python train.py --num_hidden_layers=14 --hidden_size=96 --n_experts=64 --experts_per_token=3 --d_expert=48 --d_shared_expert=0 --hidden_act="squared_relu" --moe_layers=[0, 1, 2, 3, 4, 5, 6, 7, 8, 9, 10, 11, 12, 13] --router_score="softmax" --normalize_top_k=true --routed_scale=1.5 --balance_loss=0.00214 --balance_bias=false --init_std_router=0.00669 --lr_router=0.000736 --vocab_size=2048 --norm="rmsnorm" --norm_eps=1e-06 --tie_word_embeddings="early" --optimizer="soap_variant" --learning_rate=0.00676 --batch_tokens=[32768, 65536, 131072] --max_seq_len=768 --train_tokens=261500000 --max_steps=5518 --dataset="wikipedia_en"
Below are experts of layer 6 (counted from 0) of a mixture-of-experts language model. Rows are named router (the router's row for the expert), up (a neuron's input weights, with its number), down (a neuron's output weights, with its number) and show model dimensions 0-47. Each number is 128 + 32 x the weight over its row's rms, rounded and kept within 0 to 255. Numbers have three digits each.
After each expert's rows: "comes before" lists some tokens at least twice as common just after its tokens as in all text. This comes from a sample of Wikipedia text that the model never trained on. Tokens count by the router's weight.

# expert 41
router:110100166155117105127133188145146144099085067121133087066180153097153114126073168107148102176111074152102159098139115155181116107106161163068103
up0:127155124139133081136131145079137062146177102138101147184148077117105176116097135085084095199132161129110175147118164084131154167148083114129178
down0:109121139123078189080183129092121148161111175162122141148141143184196194120168090127167133136165115112140096141099097122145136139109165125128183
up1:112156145190189160133134101098116133138137125112225157211143117138141065117135131103144124095193152123134141159093130107108127157124142155118155
down1:123088160169138160146123114079095081089172151110136157108144072153130127237122102143136150167182088145131097098157186108098129121140112118120154
up2:110076143113090172131120125140146143131143121093104189163103093131194139153096152167122113084210094146103147111148125101090110113182155131151143
down2:157146157138123166106177124131158127093159140099100169196203136202131137166104091116149163115176156182125081135124159139157176139110115133202143
comes before: " ", "0", "3", "4", "1", "2"

# expert 18
router:123107160182143091183118179101121108084115072146110070097192143086117116133096139065111097177081110128134187118122166156190132131120145146113137
up0:142106071164175153111111127147154152126120103165106129190142110124098128069160167121139132176144140055140142126127110186150099097162188106150102
down0:074152089189084161138159158131150178170107125093147237107094118159114134057149138153133161123136147126087107070105171134117119146097117174125079
up1:108092140117136122125076191180095142119150173147164185138095112114122103165141134103095065115151096103209122119128143112161123071114088148070165
down1:100105157159126105092130165148146113077168084121109130105069130126105051095143147157123105141125179141159098150144134105060182098090081195137158
up2:113093139089152093143125142094169114164124085141117165136101168098099135092126147157192176108170120103166119106077121164128149176194049147180142
down2:137075160088149141116168160132040175125180154113158111122121043076132170145143082182167159185145138104166125046144145136124138119131130109146109
comes before: " |", "1", "20", "2", "3", "0"

# expert 31
router:122124133109145144179146142074169102132119157171107112139125114111139098148126163108039136150157098125100111118161107103151055067092145125105060
up0:158130114112114166131097074149164099154155149132170102118083081086069128089123144104155073072117126162172123172083099158122100129110059112074114
down0:111052116152093145142102128193146101115142110108142146100188192132167135134105127083121083154099170056081114161171141102146123106106160112086136
up1:099108126121156167131175121050108147093161140113147058157122079179136151184134064130097172151085146135080076158148150129147097093107102113152119
down1:098088090171111095086099190108072205131097147089060149107171153089103187142158064155139143124153156141089153146124160113166190115132094126137135
up2:159090100122098121157093143085154114111100123151034167136086101115133137088081153153137098108093179114084086151128104149142147136180158118086178
down2:061141158160106134160116086167111129102160175202119140099081114162108170076110138065130152144135104148123147143162129134074178157167163159173099
comes before: ",", "\n", "ia", "a", "an", "ian"

# expert 28
router:148052161139191071154174153117135152092132091133143154114122146120116120129079165175117095129122076137134133178159096172190085107167184180134104
up0:102120118129114122120169127114105068138130141115128146148046110085160168157166054123156110151085161110143119101213076195139099142154137074104094
down0:191147156130123141150208146152101109161127141108150091139110163091111081119143087164078114094114190112118136099151079116175135175104121130111130
up1:146092133134117064144138094082166155125123147128118100197118121145120105094182114161123119049176151130177115126102123143131120198134138083111151
down1:201125153148154050133173181119146220128129131156086127106102104126104149113173105166107116096139132110101100129139110184154139106170131101108110
up2:162164120165166152124111102134217154205137149117133087138164130141064109095157169148106133154038128155104116111143067137120144153113114172153145
down2:108169171122103144083167171137108130176131152236088091092127132101158119163169112140157119145155125156073103115142133178099114167103109193138103
comes before: " |", "A", "C", "L", "N", "R"

# expert 35
router:110122177071097118134108157161141119163101172136134151120097100147101116062121123084150125168152158138148153158069125102169167169132118143142141
up0:144112106144180122127101180113125139142058137123129126140115171106097152096136094116124121150078115183134136132125142108108112109176185054132134
down0:095133168154139126120095080123130108095122134137132140089107155124132209160130139084114102113074132178147121135164123121162150154139184172081121
up1:180098177132147086172164148169141125151168111121122087193115130108146168150108125141176157147096057146150123123149161155135096158101110097153121
down1:147130152097147114104096145118156034065140107089118165097204157190162090073138092073133119079099176103136154131126096183134101133128107142080117
up2:129090141094180119157080141114121127147135146169158079083142105099192129163148057123119082146098135152114158083150148144145079145158078107190129
down2:076139147094115189100117160148087133107151108120121092107086119127131109139255107168143126169153121094143147109122155138123124132132128147187124
comes before: " the", " a", " f", " b", " c", " s"

# expert 3
router:133087160157133110122153173121172142107117084143135106090166139097152148133076186102143098153108123146109151126152106160113118106135163172057100
up0:146144088140152128121083142094185147205152106089083114169193112145182138117140113109172122078115119162139144134182196180120166143163085160130139
down0:177162135159193163152079190161126154162133077110107145141162111183112155161120149104130104094132055152178127139153125115041123085075107173114135
up1:127111082111116110146118067114126100217124169183105192217074135152109120127176093141102177088144118114130094155100123056140151133137107122145165
down1:100152107114185101112137086118154140137166109116162059113099165112189110160126137142149153115102111171141110138135087203107102098128114124130095
up2:160103143099110095138085115050128139202209168106113098075093163107108160138109109096096154140104143069144131089109102114076147150110127149153128
down2:132133075097109107120141108114137138161204088178156153143080145121104079151172114120185147173132073082151128123092115146096125076083123164173085
comes before: " |", " |\n", " (", ")", " and", " –"

# expert 61
router:122102161153074182155154118142084088166086092122138146138101082121110130111112175173137213098124138146126159121101203143107142103129161128081123
up0:133140129178131118132098133153118101096088161094137078144100111064137139154155145091138115123156170102101118176157210124112079173155169138141107
down0:172126143129077111123126107181079099190084087144117128120137149128110134087129210105128213160121130175138166128136108159095119103087108117125095
up1:192106157139115123148190072117114129150128115129121098204113154129154177109113143157126152222134137097169094118092107126078174121096131082111097
down1:157072084081111113157119118172130126147079132121120130106146159092091078114086155160135101111147147116086073150137057164159157062121190148078120
up2:152059056098150141143126101117107140094149088156158165091116151137177121140147159122146157065128137101093093145084118151072118157171124075069144
down2:106175148165125117108131158126152163150189078162120171144103096134202089113093092125174072084189107130089117149191114103193139149166101121175182
comes before: " The", " In", " He", " It", "==", "The"

# expert 60
router:130107145110105124163125084144168084112194173178138126150121149124171130105091145111066102096086166067115159135092109171150087113079142126101089
up0:145121131080143196145095167138088119171098137117146074117089109169147122116166167140079115094160113102101146157105167128125135146103099081094184
down0:198137110093097150062096125167098199160147118159098118127122134129142120168102176152111175123127168094101148135118100056038137135155092117116196
up1:165121162121118118156182111108158069153116129178069157136140164048118100099185145116110172111106122113133168126095143088166105116058072094127112
down1:087114125138152140167215075149107135124091117091141130169147140118174142114152176095087094171148161154084142137161132143158163103153088114103050
up2:165132069122108118127110108095123126155120152140128123203143148143156052164083107131065161090120100160176156106085121089193132175110137180161104
down2:136104128131123161153164132130157092103062081137068123137108172124136057107131099131131123100132067154189113083102151092141108131157084107103098
comes before: ",", " |", " (", " of", "\"", "\n"

# expert 16
router:133091067100122110139139142173112122121132117166095102110111130056123161157122141113093076172099106046148149113125064142130128131081177158157140
up0:144096141086191174109094090129092183120107076080114140112099149075111128105128168151129141123111147057149137130164146086102208117174129097102127
down0:172108150113182119136109125167165158084112122087140105098144103170085109129191077110149156084107097083177121172102158076089142110158107134149092
up1:102133089101146164083121120101138154136182096157125153159192092113157128119158110095097130074092099101164146099155173133113158128124118149165071
down1:102134164144097209075103148166100144121093129140168129164199196150120138152150093105114118130120111105074128095114128106108151118137213097088061
up2:080129085126129123116057140170121123155128122129121132181123156112064195100067115074095122125160163155074214100136138146140131129134118161143175
down2:161128140072122115093096157157109087129119088118159135067118132097138136143153151109138153144108126135084131091127083144115122161149068123102130
comes before: " of", " |", ":", "′", "ary", "ate"

# expert 42
router:171131085171137125132103158074104062115084098134082185164173137098157200118155137110080127078153165125116137147191119126127135088176151108140190
up0:155134071075218115122161123071142157123106041165129139098144156130103139165062141133128104079128125080098115105110106138127124141109153147098167
down0:115109103146062143150121106168083211168088147097111173120128116172139151116104138156185132149123083134128070138075135105149112121127145131129135
up1:130158087114132123109187133134132132085126135102098083140158105126107129110074077119182073187149143071079108160149124123150118187162124073125095
down1:111090124091136157184120137109090111075132153140130062142138106103138119174156122097238102154157160093092155182140145096113097169106168148150160
up2:113154092134107130154041087138176139117166139110108137114159112185117155140190180085134155118123068136147172101061123119156120162095181108099132
down2:123061136133159189108116169087123108151102175126111153103121106121098100140143125148049132160137085156134135135156169155076131090125112126138088
comes before: " |", "0", "1", ".", "2", " |\n"

# expert 0
router:097143126139087108162104101050110169185140118125108130095149180155136139097173132130170115125162136133166180108083091168106144105110111167164092
up0:160115098125148132179149167130143100164125111101103140151118175113132131154149128133138101101150165120101040106132106123117129142078093151126086
down0:147144106163130084138152144123203157128105124154176118102110079095069135150127154094139101124109115110136168100106093107096133099114092141139126
up1:142153099096095148157107133170138093128160145151157098124101083089140109125053118116197167181140119193148197120104111137119120140196103140109149
down1:166108135080122117150113185161136104218160153086168176127131078089143160140111094145124129130158134160208151122127053127118085147127100134063143
up2:118079129037105101109112141139156104154143113167076118083159091141152129097128106096120182165074127141148155174127138100102092147131082053094132
down2:150131153152128097088136143091148056150088096151106125112132164158133105204111078156096158130090095178164102140146145106127126118092090067135159
comes before: "ing", "s", "ed", "er", "ers", "es"

# expert 2
router:161093125156106083178084134114150133088065087132117177100133086109155110114083181116120053101134113149111135141118093092116121132152105084154177
up0:182082100130134137095147159195117124140155152135144113097134205096135172129136132136114098120112144088101124152199121098125060045156094119121141
down0:133151108094140107162083099107115119150134131133136164111137163099155181141139197097110131119179165120110069179115062159149148104105139062123167
up1:141124084126110163160117100148094093131149211138178132151150143106110117139159170119096046111147168141096115059141124104135164078116103148197073
down1:134117080148165080097165144157155162168152140141197122166122091139147135136103099117121065144104163158078130115131106120112149138138145131068094
up2:073196107125115108121123158156152135122116130156177130144146106153082144147116114126120057160107142076138203171112056063157096124117103115147167
down2:101144162099087114151184118133143149219136167131086198198140112138056125120095163114169215171120161113114121108078051122121100121078116142111120
comes before: " |", ".", "–", ",", ";", "0"

# expert 20
router:121114153128116092151115126144137187180132196151082162090110084158122124120092163144153166171123152149103174092081158165125185141144157129132105
up0:088115109133168091067178127122137168157141110116148107136158130100160128109091070129139185132143074120155130130103083130101064130130126097118123
down0:106178100073153123123057098112083066142194165101116099128135155139102158186119092156105086137118133142108117132212171181089131132122153119136087
up1:113150124083124149161146112171173118161102107122119076087171162094125120180099111125137124097088169148129155173121099117112153114127118095061207
down1:129107179113159117137053176182106112122102061157126139120137166191129159131144130068094144167130182147090108148118099108174139068133146172151186
up2:093128133126138101184173127105162114119168114169162153102148134096092141104120134071150115144140071127140095096214180136087161087159071132106127
down2:150171097152115116120069146111154159121209053127151154140188146101137111082137149142085096177194147148152080154135123145174157165101121116150228
comes before: " the", " a", " and", " an", " his", " f"

# expert 14
router:100123139091095149130100178175146094126136155131139146127114130166108077090133115058174214111133142152076170159119081156153126157186099165166131
up0:188097146118132125131171142142140148166151132088096180165135139128126115113129142132156150139144161150136133121086061098178082071129105165120106
down0:153072111196113127167219157156118146183102139176160156132158166086060082160102119135112100151116098072098102097128163147128138134142143126127152
up1:125095086162125099176148174142126109164145100077171171153140171163124098124109096044074109097131139136125125165182123083160114142163161140107161
down1:165116157063113092182166093120149107151140133124146137118132077109091094157143132132109134087111118157121161238171115144123097113137155129182132
up2:118097166089100111118139109068131107198164098110122136142149069164038101107142045102127111068059079146130154128153127174115182139131134145151163
down2:095103153150105120077153153107121129109156122109180148157146195194107117058111158094159091108120081177122139080149122146088083178107119149179106
comes before: " ", " the", " by", " in", " to", " on"

# expert 11
router:112091093178120119148108135078143058137110094115106105150172161087083137077100186161090209128143094059095165121145093131175146129153137123075144
up0:058085098134133044197110145123154140176096131105127148082140129090136135149088097133171159132145108145158131124163172176138141196105105142128090
down0:100101132178114094184211086153053104156096101140118138071099113092133131112096053163129160127136080125084151074165143152120095092158138121132088
up1:127120118161128166104095120133154119148180132147096145150140089129107114173105195077097185103094117173129089127136153185153157111113091160160171
down1:136107184086186187082161149141105098173179147134116160066112094091122108149124188080191101086141127112130109131151176116143132119093149108144110
up2:124065157135101133129159148108090091139125135078108198171124154101130093030133106124052159190116138111114167128097152074105123139123118091187151
down2:157162125143166144183151092130207182119122152157181106124129086126126133119135127106179146123085083144135067113154179122102118107150089132127086
comes before: " ", " —", " N", " +", " −", " —;"

# expert 22
router:063082152162099131137144135096113138133083118130150099062187145127151062184081157123143107155118091170083117099125099136106173140116184132099097
up0:105091120142123066130124184089133112055138140141134072167100157125123095126128171172143074131144182071159100151174095043166139170134150163122157
down0:094126116121186170150110080109164091088169113162130153148092163120131161115065056141098118112113078099144152157076089128140116132136102103106142
up1:146111142063124098116164171089123146164155089162092104140116130152074108131072122100103143086142173099088082135142113136114145086201100083172125
down1:110069098131146147139130116147123140158095059117056088088117180156066122194129133124109137102090148106115079135105098101091126146146194140130071
up2:119108120093107135093088103163135160141148119120107075159156105102177058122176147145136153107185162130202113121175109170108151147078076148158139
down2:137158157111099136117154121108150085100124046086081075122128079107123131131126150106180132125167173128153123104168138138114143183105093118157132
comes before: ",", " of", ".", " and", " in", ".\n\n"

# expert 47
router:160091164120134169152114101125135146179105204173139112164129093102122113138093153120113185148128123190085137091116140154119156114131128082126075
up0:154095075076118137048077194121157097158120122122120144077136105171160142148089112168145186103072148126169138096084103135140099122097150154135139
down0:065201149080155147156155114128109116077134081160147159153164161085086159137116121126138162166077102101134056117146129098102157131115116197139114
up1:215110107116087097126125110142146090076100145148093167137119039078112107167126158145150154111086088115139183124113083120107131141110097117126127
down1:149087171140175105107182115195151104109118130072105082127099089101187091134125111150133115133132168144139107089111090129097090187088112166103052
up2:187107117135147153099154167137135142143147095042138123152198155105159145097091119139118135193152091118153162108135084096167113144100149163184097
down2:155180144096138161058103166143113125109104122148097091116128141117130112134059106067161115173131123103114121069133143197152097150125154193129131
comes before: " and", " the", " he", ",", " which", " but"

# expert 49
router:107153141110124112168146144167163105098096104129155111075132114151100085100075183084132136189143105168097169074118125184187148133077160170093079
up0:188183105135075154153111085113117107101153140129158143110124128069129141049134081129123182163193128151119157102061113118090126157136156116132146
down0:100158108115113149145092121128136148111144177132124170145087136180119113089064161103123082116127067132050098160135098155175164140109042152154173
up1:081149069129199148110162067097169119110137125118173120068142073097126109137119130161087129105160156084117128140123089153171177186141145060121114
down1:069131094104137063099160150107129137155166124142135165144137133181157166124089126174129087130119156148112109194134142113107165141131159103142136
up2:131099143143146088147103122115058164130194071130124073114132142093122138100133111162095107140139113097129175076134106124132115136141109158175146
down2:171096144157134111145158111105073143148144182144163091110098137083141194136124096152103100146126160104131083090121114087128149091145058121130080
comes before: " the", " ", " first", " a", " B", " M"

# expert 32
router:121082194143103128172127168154166156112099112156125092084136139124116147119075107079119102174145090126069155151143092170134112097076172160111105
up0:117113135106132145141079102133131122087155078161107062166095116135111120119139084082186125165148161059139135130091142086108161165126088063114126
down0:167136133107096215121100115143070162097138116119134079139191131113157131150108063162097172130134131117117111110109093023141143116068116090193139
up1:069101127085167178130188043094104129135133185139188118122140147157110077122140111139118139156198133091130131089161114168101073116114105133132127
down1:186080117112099130110174131132095115124194130155137174116173126115143109122125078146124080159131122109137134082187101154075070095117123157137150
up2:200114168118149135104145118109166119148140134106148144143083127130119172118159111096115165150220109074219118136129089162133112167073128098153119
down2:119111183148115122102125106099164047161142172146107191153164159155127064067107109097135128187151128167123109130130115153109099130091119116090120
comes before: " the", " a", " his", " B", " M", " S"

# expert 5
router:090130095103170131095135136112128184114169155170100110103124171143192114135169132068163113146061110056072103095201147127132171146085167136151076
up0:149205090093144139085103070064115086143142165128126134146129130191153097072178141106182142113138097114153129076123173095157109108138123164189145
down0:157104119182094122145110099129076096100116118063177095139132163096186142187101162155154138115122135146142129100156146139197140130062161151108087
up1:153109116134110088114114097064102204086160196119107102161104169132084114116103121174135131090148106099085062110135095143061159148133091134135106
down1:167098145163055125143168118094124098137132147164121115184141112112064175157058130118133089097127136094124116148131107127082117124165099148082069
up2:150119151094061188127064136100158138146144162107069144117090146139193108071083182128154083134142159174095109159181088106098127123111154125163144
down2:127129000079064126137132115164154165137105117098115146112134119145102124102133143134116030106130093122105097174133175105113129117130171111137118
comes before: "ed", "ion", "ation", "or", "ive", "ing"

# expert 4
router:118133175125096150077078132176131125126064178165138114114131086095118136131136154109169139155099151163140139117150076156137183151156130077091148
up0:106179131134074086106109125181091156133133194086098164112147146121079120122098158116122165189153163137117131155052206103132099117131121118184123
down0:161092125107142136191040182126123126141118125140106058120133123126117113147116141146092119137120130122070093090091107017226130109164096123114127
up1:126105121070120115110156139113135136152156081197157145133119164070119113077130129187108134107211117086208131111070089111126142132162138171172093
down1:135156122094108149089166139151143110120138104122141183112140121101065209145102197163197124177076123170044136141123131116150138146164225109148201
up2:127128154156120075081170142139112219172128110148127087164124069137158171127169075146109176160096127087143152142126122090079143078167149099091117
down2:130156065122139131114150123158112156097077145102110105146127136085089134126120117157140143175164181123150159125124164173099101125194183145141094
comes before: " a", " been", " not", " the", " be", " an"

# expert 13
router:136132113151082135129168135145128151150076113156141089102153106145148089144220135094167146137181101092132053129159141113098163159125101106175116
up0:116156122189139108063083092170131140083158048134112121099107176106130106106085146131107114099129151127172141220120077134077143140130163087143152
down0:098143108122140086109185126131117140141087046098094130100125159086125131181120119103132165096167179133087073151126173180109143114135105166127133
up1:091135077104177126122130131108101201190109132090078102111132158103121180156129133159123173185185123140140081136087090104106095158105137134127062
down1:047139122169142184080119118149093183138186131107094135159105130108178101185209123100132161155090142131132117083153124119111075154113173168145121
up2:079177203131075073169156141099123060102089083177129140116080118116153181122166132127109158189106119130130154149139188159111189132128081120135153
down2:094122116127088138129108110135117147220147111167102105088157143082169098096169058123095103101072108077115123134170164119085131138102138139162123
comes before: "ed", "ing", "ated", "ation", "es", "ion"

# expert 40
router:074124139119135075113150145103099148130155098166116111127157160063121135181085157091156082162150146100150151097105095153160109163108165159080112
up0:107172122144151149158098253164166112146157115119166083042137161131117097098160136127163136062139167123130098107128162125102130113152149135160159
down0:120142078135172161086115184126157167158103000122144121137157155155139064127146212194147129166162092144138097133133195114137132095162141146184155
up1:089107111111186127096155056109105103179102140127161170157159137100168142164129135157172158085179193132117171128129094085135154153165138172092175
down1:125159146115152068128111138119145127054126132108144205106159115132152124115094149125177150145149107132175091162129149118179144189083114160159189
up2:218081057163132124100111108122071148072158105105123138135136155138134120141119137141150143183128135095122107157124110099187192196175112107120115
down2:115119156093056151149159098144102102150169113120118128149101104126091159124137131053198175169118161108106140146116130143107131139110123153138103
comes before: ",", " of", " and", ".", " |", " in"

# expert 38
router:162179125115129102145093181159109124132161133092148131087170104173170101112143129160119143165162123172082174146120185122047097125148108093100135
up0:215152156118065121102157129128160135111166127109111150109122131090099107134155151117141104146195131108171122120112122070154129080079167133119102
down0:101082185180110130070116164125150136130147134084120230085087148103124103154114126081163120162130129189148105124140137154111150065110156120083143
up1:125144088147141155092141164074125066122137079156106114116113093134138127149155083128177128113160151130109098104147117151157133120155126113203201
down1:118089146120179100149076137153187146102157117079085151123183172165154124141110131159070154174147148133155132126128114089171148141161134097131194
up2:033211097094127102115085111088108112211174151114191096127122126192129140136134119116101096115156108075116128178114185104096116111149176092163108
down2:141118139126137066129146140159109082157081121114101164073139096095113154096137110121138122145196112103111081115135138060138102109159089094091129
comes before: "20", "19", "18", "10", "17", "1"

# expert 46
router:133100085144109122052134156141084146116121121085087143072126094116148162167150124121072112126102090113163110120111107144137098061138151152139076
up0:127081128091105175133144154141186044122115154090092090152122141176134125108178153143166121121088084107134099151107138101086152157101141144094126
down0:101139155102128154086102117195088094101120121129126115135126143077157113149140096067097161091141193136137153160135136093135249116136164177210080
up1:172121096231121096188187105087076149142132134216126138130129125100069184124158166039125153157154080098100153136109124182121122120120126146167127
down1:125192122066143111196159171162125139129097066118126162139093127128150116165193157151124100131074183141078117161147181130092078101061055110094121
up2:119143117142114136093158193112136110137101158060148116171105131123164063090094141082138085139187086111118120111135147176088139089163165101127143
down2:156123116099105144125140104150172104104175090139097138131090144083187057178120091146193197101134150155126153147129079173145134073088159107120162
comes before: ":", "-", "\n", "=", " /", " •"

# expert 23
router:056069145146127121114126161155152158120095079091159139110159142088182160114096149116094129135107064144092145150136106161132117116077189143077084
up0:151083056130165084132146122162116124148160094105087149210128143126148123087214072119151091088128126066172122129091103170091131129115104084065130
down0:051093104085152173128126146131131099107107137120193132178099151164142198088169112098141092030153122105126145118140135124135097132164052160133121
up1:115155087132136134062107093136155090189182089121170210174140126116140127169148143139144166087123132183152077147116184191143168114155121174113145
down1:069181112133170080198170114116182122101141087142121198140138146116158125174112142140176109130198131190105081131149166142090194141113126163174081
up2:175146126096151115124120117067163116117150074088154111112111091131094113136127144119021111125128151101157081169083136117094127153113103051096087
down2:140142115158132101105111126125121183143133146117135098102097093108204125093131123123126171106167166109123145146099106149123117120134141130053100
comes before: "|", "-", " ", "|---|---|---|---", "|---|---", "|---|\n"

# expert 52
router:149103111172121172103076120174112176095158136071088109167061103125115191088104125159093154112129103089137124130141114157152135095152145128097099
up0:049116113088135047166098150084145159191108104129083159111135151090183116109088168123155139133214080163181120106148153164165180152145096142153128
down0:132169101098128123140157131126072130202136096125132141114121098132145175123097135106155189113102060096117122099118154107116166093216105208089096
up1:154109108111136137130158161094108176132146110143107171207130121105108174108164148165133104180090101093176162100022156192137129140139167126127088
down1:148142139117153122151134116068140155202102100048099116140133135134085135151093100126081146088144137192087089202121172155156055148115097077067130
up2:136116057102175118117140118076067088165142085117125120120085163115196054097095126125130162066155160143122092062110151138106110051133135126137116
down2:092154107199119113108179118084070078158127145146132133129075074133156149142229145136130105114171128167118111111124151109108121129152132160139109
comes before: " ", "-", " \"", " S", " D", " M"

# expert 44
router:066098142128110113131148126134073089102092081119152102108089122107125145175174165126128138191098139138133157118097130175099128098097096166094096
up0:103131062193124149161139118093108156161157106133128127132112108116147101125125151128107155154099193011167107118127137114075118132124111156136098
down0:112141115149075101096122096114140172152166136140123133137166079106143156183089142126161156132156095120125103140097090106165092145101086163087125
up1:126123091117095080116093126104122075154164088120127120118082109102126146137099086150097114146149142100094146094137094137123162114143087093215104
down1:069171176121085178131177156122152103115200117097142086122129150121090130096093111070073154088134140210146147109139094119106151126157178156087132
up2:102165160145121104166180153173121132093182134104141105109146156181122117125149099130089132084108120156133153121114173100092085079144126227127135
down2:100132106148147086133179172106176183165082141104108121147118091099144140171103120134142112114135190114074105050200136062151145151132071107069135
comes before: "==", "|", "===", "The", "In", "-"

# expert 57
router:189154062106144095160099131133135144091201113102194136148142102125130171106133133168093122121100163188083138174174084157173099168115136140105116
up0:156105076128091177124116122136123177111125075146170114126192137198164160122151053134137112155139159139180095156066132106110174105118126075093157
down0:127146172116111094185100160173161071092100097163093132114178131148164146122160111095103157148144105168143124151121201111135108092098083135088134
up1:134137110072069135121111173092094165101109159094116136132098081086141178136136086116093112032107073140169070132111147083138159117136154150092127
down1:143053155163118159170137166084122095098115114089155183129137133142101131118129135136149056064117141151125092100066083094190128109152082103125154
up2:138170103123095122122152124105180145173140166113116157133161157105207104111173118201165148077114093115116118136109163094157166179109115167111091
down2:174097156136132117092142135137117122152168158116157123147126152141126075107130143193180114098153139118134168142213147141104106144083071197106164
comes before: "–", "-", " |", "|", ")\n", "\n"

# expert 12
router:124136113109172183198172081096122124076100149152111106228125158116180078116100136100110088111067127124095153180166091104143067138110133100101173
up0:053098053088144093132154129125129109107091117144148143165175111149138067108084100164148121147089127138131149165114122130090119099142085160164123
down0:118220144171105132084144081127105127162175162171113136090098127128139148121121170136105143149144100111152165112131118154056174131142121106113126
up1:128088163122117139095097133141083096127128158190150151145090057152149106068154193104201145153128132171064131087169098127146131117141146115135126
down1:194123155116102124093156083172046134108188117097154140122089151134140136093194133157094111154161134178118128079153103114158121132129188133110111
up2:138109156131145140096143178126075175134147150192099133120144137149159120158176063113164082143084128074116125194075118174081118131057084118154106
down2:074097128115120151092105192101051225137129141092118131059053098128114124157204129151083161166148163111145116155161103155121112110137128106131153
comes before: ",", "a", " |", " (", "i", "\n"

# expert 50
router:076102125172100110169174077127137172200103199175148147092120112172105135128103101138181153142136167101144172162110056138077186172153118145152160
up0:137172111065124147128123110133140143149092192138099070129152165157056121136149072083146170171129135168077154085149146148139051145141100092172140
down0:237117107097173200117047111151101090123133157143108101085135163113078118173136094122145106079102106109105075109097141130163139101119146120136181
up1:122134118132122141112191157157091118107159109072170147117122185083091139055111083152128149167137157104146118112107114125112101152109149068144112
down1:086119129166175044123114084096054154084159123171125107161148112081127145184068154058101143064085117123099081139127121089159119164113076165080112
up2:079137095133110178126115128132112082157064049165135139124099129137097133141113121146112142107147109114132173073133147198137137130109132170151179
down2:067139084190171131117157162091152194158156149167109124148169108081194151100119110122136085111129098133113118121056127172132163127148162102170129
comes before: " to", " in", " the", " by", " of", " that"

# expert 53
router:129090165115107095147148112120139128160070105173152099091198144101108090162094140081107124158064135172073186110168086172123150113101125193133118
up0:131050127117087101150110074106099102101236134138072130143146138158135083129172097141140103116078149089168071123127129156173123174100109118150120
down0:050183126165108120131124119103085075061140122149168109089140115161120121095118081113118125200114107077105139123060123122148110092097129138128094
up1:144096115152073140117148073115170125180135130195137146175171148120080198127200079165129143103123160061081133120120093131119145156134058150085103
down1:122137105085132091094119103146151146145133158136103115111107162086134136102116099145182088143115101132086106194183109163079133101153132126113160
up2:137152136134095159082061081164151144137160119129132103157123184123149145132097141147148103070092158151097188162189163153156150123138166100161124
down2:069124127097110153131073163141112096120164140098113132093152109132095097105143181117110102166162117142134085090107118108137190123077154143111151
comes before: " of", ",", " to", " in", ".", " was"